{
  "activation": "tanh_gelu",
  "router_score": "sigmoid",
  "normalize_top_k": true,
  "routed_scale": 2.5,
  "balance_loss": 0.000559,
  "n_head": 2,
  "n_kv_head": 2,
  "norm_place": "pre",
  "init_std_o": 0.0,
  "optimizer": "adamw",
  "beta1": 0.9,
  "weight_decay": 0.16,
  "lr_head": 0.0127,
  "grad_clip": 2.0,
  "seq_len": 512
}
Below are experts of layer 7 (counted from 0) of a mixture-of-experts language model. Rows are named router (the router's row for the expert), down (a neuron's output weights, with its number) and show model dimensions 160-191. Each number is 128 + 24 x the weight over its row's rms, rounded and kept within 0 to 255. Numbers have three digits each.
After each expert's rows: a language model's description of what the expert responds to. This comes from a sample of Wikipedia text that the model never trained on.

# expert 7
router:162108162121139143078123144106123017127115126141117089086076146155172136108126123130165100114113
down0:100093079171141116181139109128171141116128119114096167149140117116098079140129145139127129106168
down1:102127128108119137135117102130171126107128115110134160128083095113114127122128150154109145115130
down2:170128115102131113129145129143099124082152131128081064107131106194113099151105123122179117118109
down3:111144134118141099136147108057163167151122106145166135135105119125132166143122115149128154147125
down4:117144138150137160161133089100145153154143138137160113111123125146139119133138147111128114146146
down5:155163127142156086130134130164139105156147132114083072161117155108134130164130189133160094096126
down6:140159122128145112133141134141108169141144049130124189130151138107134133108123136140140107152122
down7:168145144107114088143133113114170064112118137139122145126154091131107117086148113100110146160109
down8:141105094127135116125142112136127100106132158116140094122135166160177118157123102127135110118143
down9:134125140144146117114099135097132165122136104134125133132134145179161139132123143139129168123132
down10:141117154109139110123077125186121125138141129132182140144112116157120127114108145111097107133094
down11:157134100086112174109111117123154103129116127098186133135144129182125119181108115134105128145156
down12:125140134120125116123157144112130114108136127106186117136161121165122114137059113142122091115109
down13:133120108167117125089113165091111122146106114139153131102157156145124153103112151123121108119152
down14:142108121096109112101163140101129175143119148118108140169139120113152110149089089125142156132125
down15:119142177123144146147155154148162169128139141135122108146154123122141122146149162117139119135123
down16:122123154151108151152106122120104086109120147147150131173143113141157121176110137100122138146135
down17:149097093135132156149143112123097102150155130133154157132165168115132094134139148165098124152114
down18:126138123143136111121159133102117119142076083136141161098149107144146111118130127116111101168116
down19:113151163154115101116118131120102104119114131151178110135124170113087176123136159173107141122147
down20:152110145142150162128130150136101165130098169088110102123124114096133141132085160111137152148144
down21:129139100107137083190087107147118117131123132144127149108134148076111144130113104131141124137139
down22:112140124126126129143122118097164138114088152087178148096100088083146140115184127094094153151212
down23:093135106138133106138147088114190162129116131157156144192142142142152141147119157114152149134137
down24:096127101149149158148105101129126148097135091146147188088190102137097123134144138137117146166100
down25:138110126159148113133114147086167175158128169142132118106108116131125169137117117109163125131131
down26:148102104125145113169113143142143176145125110090100139099125168128114113132120127090116106087132
down27:112148113110113130122103119184105089146109131140080154167115162124119141147136151136128119121150
down28:119096139148141123115148155102153154114182118107146128122144155142148177138124163111086123101159
down29:106093103112140146165127138096087128100150120153138097132142103150142128140160118145107125117154
down30:153152149124146120167156121163078140108112113171101116118110115134138147115161125140087132098123
down31:114173135132155080100113137141116171150108086114085107168149145090118108143102110128164152092106
down32:146159121097137122118096139151109131113155125173123146117124119101124118112103094094106116133169
down33:101112114170132113129114121122102126123155155094126147160108139119130128148139122101115099126120
down34:090117089085105129111136129090158093137111133165161139102116124155132134101106120138101134182120
down35:135128131122114143115076145132100114156156148114168163151086149095140105139129113102098117119137
down36:123187100096106121140121107124135146182129159126150112125125136125154079123142146095142115167113
down37:104124090175112137122162113117147159132062132107089138127100109105168130133115096115106165101150
down38:142163133131141140159111108139099102119151078106172132131093149179131147135155148181111106117113
down39:111089152104099120119101136123164179171150118108132116073115146114096137098099122080114124135090
down40:101168111123097108143117140088126079180140154164080171107115122173135117101147137119136145135153
down41:158127137160154105089121116112175169129125134135094122155106084127131109116137126102135135093136
down42:141137143097116139117142142130108101123127108124114146140150119110174093134186168139110085142149
down43:124142126115117135123092159132127175180101126107125122125121136151111114126113126133137127140121
down44:106136137134135120157109112083163084133126138085112114145130137144167051112148144064133111124141
down45:102142134162133159172165130142161139138121114119130149138129140096115143131123131146123127162125
down46:096113148160127154154118142154130099106171142124137188177144146137094111147121119115100139110128
down47:115165134141144144147160094145129150137139122118152137116144122108132127124121116074139135158110
down48:108102124092103147110092115113127122127108132167135129122138106100111171159138160154110127151174
down49:121117130107110173106112159151135088143103092125138159137073132152129155104154139122159093149117
down50:068122110129102132135095139138129108129132147144111079158120134161136141158094116112111131154148
down51:109088134088142129149123116144086129131146142102128097140141108132132147142168125148156134213108
down52:125124131101122175121092127148100134123097159097116185161110103083143145152137155150112148128112
down53:091177129113146099147108083119111160112123092100103170133116115149150107112115144137090098114163
down54:149148097105148142103083134175119117130116130109076127123119092098128129107121111128163117141124
down55:127181095147096105121181094174136108149133162149130133111112120120092102130077112109155112101094
down56:072126109142086172142092106112135065097108125183151149132129108152092111105155095095120154149150
down57:136126129137144090133122105117132163159085130113118100141156132165159122103110124135162084107106
down58:119174152137118127143125122204133149141137142137139150151146081106137129084125188122115137137139
Description: Non-English name syllables

# expert 31
router:155100122153141111102085131142091076136139115121119127152102140158130133118149140125172160139151
down0:131151144144115102137105137143087126136138137137115132180160121157128156116142102121120108135111
down1:134127078141100101171140166128186149104121110108118145164125094138135129142123181149098104179087
down2:173147106130147145139143166102093090144069143143159105163119113166091151151090099104155137152121
down3:101143110106120147162123151139074099117098157124142165158134130145114132127101154100161119103139
down4:104110145093115121141105121143103141141129126104155102123139147150123153114137135135160135074080
down5:122079142085131121100115129121144209131085153155141146132124132133111124161114137115105103156100
down6:141080093116179172135128138134111181140129126119150161140136171136125103134084112101111152134131
down7:083117145174082154134128094128091076115122113145147124129116153124131122147076127092184135153170
down8:119128148152085111139123164151110097140131119123145158146145117152164110154141101120119137161127
down9:123122109151111149174151108103146153098144141107132144138119122137114108171138108135144082123128
down10:161143122115091111087093141119121141159141135141118161134081127078135096116104134087114092121127
down11:134089161131130102135135106134131192167110132167153118123174127135133134145123116112074131110124
down12:162132123110149086163125190149115069118102094121080122148127108163083127140125134140126137105125
down13:120142167145147157137131111113154079071122145128127133138130094131156087090148130175109122163060
down14:102125132177133109131147104116134114166099117122140105131101127121134145132110160106113141136125
down15:116117124106171143074147145136166104148132144149122113134145154127155093112176158130062145129115
down16:119127122133120142084114160106163124175100127119166138145162192096131121079109082106116113117132
down17:110147147103100107080122095120132092132144161107102151125091155121187135076096105153119060140124
down18:111145147137103075143135136136162197165122128093116130153151089122172156095157158118137158074145
down19:122087089135156113154135126137166071064089126136143150157101159095120100122104088140137097137116
down20:115113095108185064128117143124153153102156178101144169128078109134088125166141120134085102112115
down21:115089165137138145150130125149123122102081109169130146131171107154118106159105152134101159133153
down22:105120095164132172150123117147140129168129122147096153142086122139120063130111122116114111162117
down23:144161123138109159121127146136155086141141099160163150097120123136108088175106116118141165128102
down24:155142151096157151102151141124155129134089128152139155125126153141136126136162110165082125107157
down25:154166125144197124154151177155110085123109178144153132146144121154090084123135102116189107178089
down26:130158122107153086147126145094149126139120109121116075096151096136112128162102143118091147148146
down27:115140155098117105075117118116133169073132138141113162155114120123126147120125133112145122116080
down28:115098158127153105143130112065166175143179115140170115156131133090087140098127123134115102124089
down29:144127121140126124109120134115094106130146134075076166101145112083127157138108133146159102117125
down30:134081103138068111136156102088116174151175119169125159133154087093125122102136140137117136124134
down31:139134112135126132107137139157183113162083156158154121138162118151145130114109152120089153078124
down32:098140112130105160112138119112138088112123136141143145118121123117178072166140122114122172165126
down33:163139099173117109137130147183113124107084111141128146155158135120131124102115148186113094145145
down34:156128149093174140142112172113153128134124106125101143114077157136135124156098148149111091079148
down35:137159091126153082125133124110122132096110096129121117151133153158100138104115126143130159126134
down36:149144057114100125128187134136107161126115138109101125118091188119127156152112151083120138115113
down37:123149161129108111135095105160135102137142162108127132157146120153134127126136156104170170173076
down38:133130093123121108128121106115119144128146134095099158112159152113091128127074121142133104122152
down39:118094131156150115117110101132162144090110133096181116106097124130155112141117089088092115142141
down40:143127133068144118166125144145133046138129153115122180105112139127151129143095158171159126159121
down41:161143091167158131138125125093137108146096121117126162157151108109160124129129119203115133155112
down42:114103142170167138133130130066156154117149150134189101144136126108105091075169119137156076135140
down43:189141085122165200125112134142113157123106130097079157126144116144132166124137147159145160122144
down44:135146112135121124129103134164156121155122124147159110152139172176130111138134104123092117133126
down45:140132100160128121153130116181102139101112118114092147140162113130172155119122109137148094132197
down46:150170133144089103155101140138124137116145080139148140134158122121121129146132165113120149122113
down47:099128115106123162180161131154127119082145155087116163122153111105120132112128145163128120151147
down48:139129160115146134144105154170121121104145123152121141150134097131139156105126147120168108110132
down49:129115103091097117145157105131176111074160135170135131101091137105088135145109078147104118112186
down50:158151138114118139144136099115143120120140114126139102143145128088128154090107118134046122138112
down51:108105137125116145139108173122131119108130099111153120117115128146122100153154132109150134140105
down52:144144142133134085098129118131098187135130102125088117092114109146130149145167159122145117125133
down53:113136132109191096097161117134101138136139139087099158144126114105136156141128125124088172141147
down54:143180125162091112137099128163149165163129119135094131132135114163105086146145146139117157128150
down55:119124101137132147169144072148132094111076159137167149133120128137143117123138113100159184087136
down56:107141110150180114117138114116136136150137119183098112119121129088123141132134135104152110102109
down57:079143161102114164145159136135113167105117159143162140151128151090116108126109125096140121154114
down58:168158126132126143133132144159127111093129165131111156159120076094154109148145150104111163153103
Description: Quantity nouns and fragments

# expert 54
router:170113120124161132106124166129114037130114123140104133128088142135129111099153140125166139135149
down0:096126139180136163171121128138178112138173094132126144142126161139113082114125098080104146121148
down1:088135171132106149104114120097108143132157118151114141104156123139137154185126131118134102122127
down2:115130126101142173073161111151123118143122113139177123090166083107138107147118100165121096140133
down3:071115072091102090140114127057102115104153099147165153117128092134119145189093119133139122101184
down4:137090141101137089130114147111149141115069148143055177146144119111135130140123142138144105140115
down5:156132134145116173120142125133139135097121159134150079108122143115125097122142139116102174149114
down6:157153177107142104140113103167152096130139106159148144152109127155107079142133146118144119119122
down7:149139184101119113143074104134110107152117141108092126117163130084139144155147123150139124110134
down8:149090112134130133133127146082121158114136076114122143112160100158149166131102143139112121110119
down9:141095151095163157127126134085107157135118131084133099117168140141136169147116140150162153128119
down10:153093119079092129160097125143112072100153106133129141168091101159115120137137121190130109145108
down11:134161100127136134117110151130128168142173144098133110160179137153120172093123159109121142097104
down12:137141121156118077099120121085148144112121112105124080093125122145088130125090115167129133093129
down13:131146118141124160138141089084155113155080135136129121143119145128130124114107132105120066127093
down14:149165147111155132148110170090156168125117117129156095137118093118114150176112112137108151122130
down15:172119150134112128123091117115122090157138167124145137107146143114128104101166144101128091107203
down16:159149130113125107135170159119123100179128112160131138114147097134140137110121127146118151166102
down17:124148117126142076162150104135148125108129146106097149101121143135141154142075159108141093104101
down18:108145157147124126135074133111159152138103156125129064166121103172138172096122090127148142100159
down19:127141095101137125128120121213152108108085146130146100099168153127111135174165143111128110140102
down20:145112122150145090085115149160116126130136112112070178139146113160085122113095159107109126144140
down21:170134128118141108172143146096104103110108116107152173119161099102095136126147140135144157108153
down22:127107156102110124157123124123129149129126109154134132093117127176124125141118119092114073123135
down23:092163088146142145162129137128089140095091138057050114110141130125111141133139116122142137049128
down24:140139159129142123129094139093155115139156086129152118103148129165152098142142113113157136125161
down25:099128121121123099137144148120108081161149104112151126126149157101168105145163129114140142125146
down26:130152099147090097103142103126098096115147135130128140171171096102153099179122144151113119149160
down27:086132150122110086161135141141085110130133088149144156119135130154101102134123108144135127159128
down28:114107141158113164112141120101180157151083139115080094120110145103123136172143149120128137108151
down29:142127109122128173098117111128139140128104127152123126137139089168158150118135105113129131117104
down30:123107139114134142123120105139139183126136127150062163112163151093122114115138093137114135125136
down31:155088134129153159124117150131111095145113127125147132139123132130114098089132134174143100185105
down32:098116147133095133105126164127135184105109132119102134118115140112150098128119135113118126129148
down33:125139148131153144133106157134110107096106088137179166104126099163107113148121167131085141141123
down34:126108102119123138137137134118125138113074101108123120157125100133142097160109118131115157122135
down35:111099143153112112141114101167160096111121105129147147148129103133119145149124141091147130183137
down36:130050170114131133114165124152153145150106112112110146140121140143098122090174150142117129109123
down37:120166093139135092129106146106147202095122108120133122168122135106159141135090119201147123152084
down38:102140133165140116117132095139126136108127117131166152141118171117122144081120138108122166142157
down39:155163134122074117139103085117117124114122147150105099067150136108116119124153161118130103127148
down40:102166106118101162137094114161146099166142105112066149139118114152142148128161157123089120145129
down41:166167089116138105151135118100168105100146144120122129130190166142153120145137143156130109102139
down42:108092106137139173140090120113136122126107111164142138126128096064126115130107096148103090134104
down43:085105151161118126085096130161143089138109108111135172154137119169149109124105148114092094109153
down44:101125129153149148155093110125069078135151133130143126121153112142161124120134111091148130100159
down45:130150134160129097107158153137160160150135143149098144126158109093096069120128125169101117092092
down46:101128140146129126139130171125128141084117123110132183134135083105136104147099097117177108140149
down47:132147119111138135147113157153121108114158169149130163154118133133123129132163141166155121178128
down48:100108137112090118090139142124135170141098166124150102149139114145128157171114135161104144101118
down49:128151110133105133108146119131124124111145111098153122145110155168093123162122169172133128098103
down50:150107166140128074140099086176168175116132085127143167156127086119134164119121170120173153119140
down51:136129129112100138140098092181095102125185151177125135091103146112112140151131133139136132117076
down52:166080148077095137129144156140124137106091134103119098142160151165128175152125126138103115132170
down53:127151137085142069166148134125152083137126103146109109158182136083156082134120119134142194129115
down54:138108140112085097114140113133129109134143155101127141121113128124126137141154149121101099149095
down55:142127121136108138139132153162130106121127103161114099126137148126112125144133139131098117124158
down56:125146148123090106155103109117122132117158119124149131149088167144139132109080116170153064134146
down57:132133143141147144160129171123128179118152142140135112100111095091149117189089127112104141125115
down58:117129126064167101157124102136148151146147108116132146112111108102148132141133126101128125105059
Description: Inner consonant pieces

# expert 11
router:173082167131151153077120170112135076111120110134094112114118149119120137112132117090155130117125
down0:112139132117139125118154091085142164105125150147146128130136132114092131087110137116137106142162
down1:168125110125132142088130165143151149153153132118133095130117138108119134131127128140150129144116
down2:113163164146131122160127135141112110090161125129143104121108100091088078094138093187142145151125
down3:101112170133086141146118105162105108104142109153145131180129140122151127138164130104137123148123
down4:138168135156115160149101095121135096149116129157128117128128117152136131098131126142150161118123
down5:118161097105123165150154138094123203154089143097122115087107132091096103126066146113110092123127
down6:105143133123170121105139136161145141140130100113150111123117072131152139117135162117106157137134
down7:101121169135152149149124156114157163145125112127166072113127129129171118139121106134137142115140
down8:149156109133112153151111106140122159133133152082128138095159131142167106115120152123126114121152
down9:130139144144119128143120145127141141105186129111131168111084133128121144149129189080137153111120
down10:125151111136125149119117113092121135134163156164147113137122116167135160112137126120100131161112
down11:123106152139181143112091108130118141176101080153127110131143128133120103120124119111091135132121
down12:152132137111112083146119110154157144164180094115133123119126114109148118129093108120129138134126
down13:092133116118110130139142125105080169138105140152145111106163149141155118125127096071102119105090
down14:126130123185112116112104087163127084128122141127115177097164129101109099113082090148116113158149
down15:098129162138108106164061096096101154166164102145134185135138146176132143129144105128166133123141
down16:155103079121149145110147122150131155126113189077154136107128150155130111166108130144132124139098
down17:130163113117115135117164104161144182142150157145146138141091143169134155167114094137114103103095
down18:093135085100155138126156169184083159127167110075105155157150118159122111100085107101109107136104
down19:146113106108120135128159125131110093108137134095146130164139128129145120160096122164078139084131
down20:154127111083155101161105148118154122133150115108144143132083139115145122134114180124144153109110
down21:124104112127118110099141149171138143122145146119136129132129166092116099084114105143126134152143
down22:102107099137131110123126155132088139114137053162102072143131129124115113173147120100111107085137
down23:151139102102106104111143087149179149110133156125127156120152128107140114123157133139112134191142
down24:141174144157150096122148097148123125133116105174160111178127128134113115136173092184142146132129
down25:178142138126109107121094163116090109152109139149114123122137130128111104163150128068138142150121
down26:090126146147137101124114124125113124139132136121139138178124127114153112113144121155155135130153
down27:119173149156101162108108136105188111132135158138129159134133157110131145134155140132099126131125
down28:119084101123162198148121116156126074135117122120158125127137112167084092120139139144149142123096
down29:107137106154160134172104144125114131113145105137161127138116164126154092103129123117152125133136
down30:156133157157082177128134127155118078064101145123110119115169083115061116129114137123125100155136
down31:075143134117118144132131147175104093140133097132087140148154110125083085114151128139146122144152
down32:180088152142139170124105147103130168129131127134175124085125094149119132145095142139130124130124
down33:122163128100101134170092117131104102157138119112159124124161084114134126129129116098120163114143
down34:121092154136130137121115102213121098116132136119142129152134097141106125137114112142115130111154
down35:118086119150117188107076174118124106154146095141141143159152134173146151146164130132111145151134
down36:107155153110088159109112091152124113148095150152142140138149116113116085144100120148117111107143
down37:144128136099151121129094109091133120103127135113096094080120122141120113126182101139103086160133
down38:127135119139110168090145153138108100148151125143084165163126126114134155132104154186098122172111
down39:144111134156136132152120081111118151073143155163127131090147150148113131169123133078115141113131
down40:125151130150150104137126139138146181171111133098117110077114121106149172126140116103130116122095
down41:099125142138153106126127110129146190132114114132147090109159201110127159124117151137130150144122
down42:096181154117103133182139146134136156134125136135139132136168155148114124112159112112146112068143
down43:135148086164109137125112152168120091114113054150131090149130176097149101145159139102171131102118
down44:169155122116127142109105102115083122086134139118093142119119187087119149112149137133194150095145
down45:131121132111129093166132152150113143103123115159132089117131130123095127146117113136140132115141
down46:118181113117108072151120142135105107163117123191088080101160088165098142106148108109164114121131
down47:150143154147153105127108140136125124145079090140145100129153127084153147154123150136123131131126
down48:114138149155100151174102116130121167135140140121150109138088171137134111163120158086076127098150
down49:139142100108134083143144074151105112106141134159104112176110131143087159120131160135144135138124
down50:116138156130147128145115115161107131159117117146129188144116113114063117092138082098148114141143
down51:103107108124093114136104132153110102112128126147121126129101133134094132173137115132130139141165
down52:095112112134149069131089115140121122124133129119122118112133144137160094116122112119137109164138
down53:081157127146133145135188096130134113136139144127119108102140124117112137111149061127138124164129
down54:149114113123099091172154148121117178089110137115096126099113142141145126157072116128091097117129
down55:143104144129157118165101098139092075129109149111134136155162151116108091151146106110097136119114
down56:130147086133145137093120163100136196103193131117169171110108132125118180121162135103147138103118
down57:120123089108114144144107120146142097098101136106131120158124132165121138106146116076190094123132
down58:117159083082112153140119115118107066138092132120091163113096126112126133081159141148151112137116
Description: Word-final agent suffixes

# expert 1
router:169155146097130129098099145144130093068123095120100122117119169118145101129134120129133091103101
down0:064143140100156127118080126092161098172125129137143096146094135123163116126091124140111094107173
down1:140155115151100100098139123134086099127078099131134154148130119158089120082122101112134168114143
down2:113164092163142105145091164103104183197129125152146144105132098130121127100145095101144154130102
down3:089088090125126105119130135159121127087095116109130141144153107129174107096153136132103158166140
down4:129087128103127066144106111146124145183120144131203111139130134078135157143128117142106148145088
down5:111144147141106090102113112120122160172122126108125112125117131077152152143181127130147144113176
down6:165103135134071148129149146163165149144097121156145095076133144104127119140141140147135145121158
down7:101122115120119109130101153077131150137139157091150101157131104152136148123159110123112138121089
down8:119088111114106151144097121117143112145122128131147141140160178146154101168103169120144088125140
down9:159077155111157121130141138182141123169119155121111134109127111088178152105131174115141128104127
down10:132152175123155162182164076135103147134129146139127123118094152101104154105123096114161117066097
down11:086142141090128139129160109103141139155121140150163147141134113115125161149141131111138161073125
down12:132098173102097141145132095122180107167100150068136144152106170116174163105162159121127152155160
down13:137118115124074148179102150137137078107099157117118119131101119116096138164092113090122155154165
down14:119120145106116133144113133142102105130142106119103132120114102127144129096129152136146128130139
down15:084111127136126111085098128159115151135123128117082119128146116118149086117109122098082158161156
down16:137149158143095136137085107137118135155137127142139123128130117123134123145120156166179121158078
down17:173124147136112174100142100157132089115174135112123133149143135107146116095129141118137158093125
down18:106126142156124121125091150095105180127162134142134163114135139135086174142110111109123152145147
down19:138136130114101128157121129142113098127110173094100118097108154141150104157102135150125097150113
down20:123155118136135118101121133146178131104143129129136131110126124167073100121120153164100151139120
down21:111125156114111104113104109133099139058157110122078124120158126147142127103090173152145111133135
down22:149152133110080127118153125135127200165162149154122113088132185150120139125136130105105108091119
down23:173122110103075159109139099127145157140177121085170134093099139097134155108165129151166130151130
down24:107142120132124143133133126103122191122123120115137167120139144139153143156156117153132120118185
down25:137172143107140111146118101153168123117148154078158137110178143110128108183082148170142143141119
down26:159107089139110133107147109124165148132090127107136117103145152103112150170077114111169126136123
down27:150142158129104148109127143178093147169145153144121128136162102087098113103109164059110088106155
down28:143145145103160155104107128149134075097120137125152148138160124122132110071098154126094124135142
down29:122127120174177143082091146149147110119145131164130108125108136133151128132126132130090180137083
down30:139113109149145158096105134099162169134136164160129117118112149135124155115113107160131132175137
down31:102106111097193181135128102138129132133114112133133085090129141148148118088160137108115093165117
down32:127115132129045147156113128135144085139140120127091172119152153137100096095117104170122130127144
down33:146107101097116150083077124113107171192131184111120137129138127148119124100152102111092160158150
down34:099156124157104174144186121129158105124145116122133135125137148110085144133154108121128118089116
down35:121120142118172121155127094141161184119130112133107102119107089093160115154133139132110139153142
down36:100162104155141131138114094109087152082106140161118149148138119129151099146129125123070129129140
down37:111137143083120129159143134121138109120098098124117122131165116121130084115112096147105118130159
down38:125128099109144164114144155083166100113152116101154168139123115119144142134162116107109152141142
down39:092112160152114123103097132153093114082108144128159105108138145093133079160142134142093164145132
down40:098149077146094116147152109135058082079168094116149149103142135086139118117104130115135068107118
down41:097169110074144103093131092110127121123122130105106145152114110108094173085128110105168133108146
down42:177114120142122127104125170130124141119127109094147118133140151148105125111124112102076105140126
down43:126169108117140163107129080120096157118172138133116124116121120155095127114103134127133100102117
down44:137159107114117125144103160138092172196162114109131114104140120156119164096136104112114128074102
down45:128103131125120113163103145125109101215125149165108141144118113098132086135127121133126103126105
down46:127121105143103121125144141180120134156154113116124131102128149091134141121147141127161160136148
down47:180103133100129101128132124126116139139117155131136156093120107139094135146154176099146124164107
down48:113155053126124104108137065130159076105160106136110162156138141164097090104150113137174161131129
down49:101146126136148139138141141114115176106130117140113139118092157152154126169146115175148130142117
down50:149109115160148093115139139123130181171159147149156092157108137151136188110144152103107125111137
down51:109127140139124119126149158110084170161149173111127129094151084138134114166103100113112128161077
down52:099104160138180146130167152138128169167119131082112072147096119116135146143125090202121119146108
down53:125093137138099126129121101148130111152154153122121149127101139115113163125104132110115098128091
down54:103165090117137125136168130122150118123112140132135135110064134089125124141189112125126134157146
down55:133127136116096097124145116135155118112140133115174130098123135106134135141137108103123132144153
down56:115088110105127123097146114115133119126087146128122162119110143192124161136116092147138125115128
down57:130096170156131142104160122101133117152102132121131139095121097130116153160143122136119166138134
down58:102116091126151145127162099156073141141132112142066102140144111127102097169135092128151177116129
Description: Mid-word Latinate suffixes

# expert 33
router:191114152166157153075088140127130085127132094145112125115072103117143138070108102176127148141121
down0:164108138143135120134138110135153122160110107138093125131122100161153087110165118093076133138142
down1:127112114122133131126140132136125111131164111109112145134110134135150119157089117094135115107139
down2:132133124165098060117111080123129118087213133138163163126136169097101160134084146144113089126140
down3:139144187145172112140143114125149097135176104095169121086148135141155125129087122124136085105136
down4:107107129132145117139142135160171126142145111170139135116096109150139131093132095152155129129148
down5:092140129137154093160119152086105141107089119158127127116144131108117126125134097138144105101123
down6:114125167146134149168142121111128120121153120133167198109148138120082102123131148130128090136101
down7:088133119091172140125136154179146103140096065127145147124153117158165185184124152135158105112128
down8:123120116108097167147158131154103141135135091162138098153142185131111124119134131119094099103114
down9:121151132116151115108112108144128149188136122113136071119114142139127161148115106105167147166126
down10:125158166112104136130100152102167163141133125142149093120101145106143112132124149112115102079115
down11:109118177149112145151096139125154135114141120165100149134123114122107175132101158155166092097079
down12:121100117099132145124115159137084082154153134142111124145108094111154121127139104110132129098151
down13:120125121099088174112129080173165130126162129121153144122110163191100108169135113106109128145123
down14:092144111093130129113144141119108156117131089131110077100115138120106134183143149113131115098110
down15:121179142129108125130121123119114149133154121154129147082101116091152102136188145159091105161103
down16:132095090126142135142104115119140122141152122131144152117149145127137111128141103120140125122159
down17:093113160153110138144119125188111157144105101111098150096131130138152113074159116122131117116132
down18:129148107105145178123111176129141167159089071132094100115121092102119118142078122141114104139147
down19:111149078076104091148156178150119097103166160098089149100127123100115130158161110131126119146150
down20:114145101161088124131141127112149093136116141099135106121123123123128163114108103143126126155126
down21:115128129131136092134125111163168138151121123128112115140075108161100141123119150126070133120115
down22:102103141119134130140117148114167105115116193106149110147073133114139139116116106110100142133112
down23:123116126105141078134128143130153180117144123136122094127103121118152125163137128083093127116123
down24:125128112090122159168113119124100139149133125097116144165123139159126110113092134110137094110157
down25:074103150182129139154142155123097130121173084081129123107146132133106140143142133110110159132155
down26:146153133099073111113092158151092141113164118132153136101109135176086127188126114119106102095135
down27:102139130147110099179109119165128144118120160109111116158132138139125103090082150135146121122128
down28:115151148143099159139132129152136092119133076102107158136100120104121163169104115134113146117140
down29:146114109125140149093188170139145130108127142143117109114136171117158133091147064141137145133098
down30:134102125172111078128114082125132156159135145138095146095191151128178177106170135134131108118136
down31:084078103107152157106162120113143124123102116135123108157140164153191106115124146148110153146143
down32:139173112159085163118103157096108122130120098096160139137132123147148113143118151128132131131103
down33:101143109113116139151100155104155115163127128111172125184127098107131141078104137125101131173153
down34:139137127142116129115123173113116132092087141127113120158120124131131151145118111152134123118137
down35:129191099108138140141134127081086122117131113131119157131113179111122145147100122129105110135142
down36:095125142093166124133111148143127104117144162145191112130125094101143140133127164156117162176144
down37:143144137141074116085191111104125160136108150140113105162123143133125155132144108109134131089137
down38:096165089131141142143125126120100170086130144111088141128082120127131107173150120114095153108141
down39:140165147135118114172120158128124125109158049124129134077112134180125128159135148162136109119114
down40:113192119111132155104138091103107098102152117158151132088105134102113128173172129131142134132125
down41:106125127159127120080079152128143118133125114122130132158134074101125079107144106166119146108099
down42:132161138153159110139166094109117092144132145090145106110178125143132104113132142146106093137131
down43:121119137119118133157065146142131125141153140135119154164120103181085113147116095168155127138147
down44:130159084129131163154092131127144114127155125180146103130127134163077121090152120129125159128145
down45:102131122145165148128119129070114126141132108142073113136151107121161105115094110113128144117147
down46:146097129146107079139125103130139096140156140109137137140126096143144106120120119124098139106138
down47:127151141117116105134085142106160181103170160158133102113136110130126159132118137101109119096150
down48:143123115147114160130148102142116135136163127108109132144143143136080121179131115097112183144134
down49:103147156130106111144060144122117137105165140149215149104126091141102119063135150138137135135123
down50:136102116118137144107126077137154129116162114132143150174134136125087139130111156128130105178138
down51:114129125113079144095127104183180138149120109108178164138149155135107116155123158164122119108131
down52:070113120109144151128116098168120123127121134109113165127110103125128131086114156159136155105116
down53:128155143132137152115152076137141115084085132134109142083152121142067126116136153162117132163181
down54:091120109073106111145154153115160127179162121171174098123083141144119083077139134114133096164116
down55:104146113142122136141134143164112107089123087151136162154134116158173082143149147101124124120094
down56:101127093155151169103127123144108115150139156142139134143125109141142078110129110146120171107128
down57:103085140078123103100181097126118108165162192147099124098169082175109113142122160116176152143108
down58:169138121170144132140153104126098081109113104149112130123144107139125111097131137133124132173133
Description: Name-internal fragments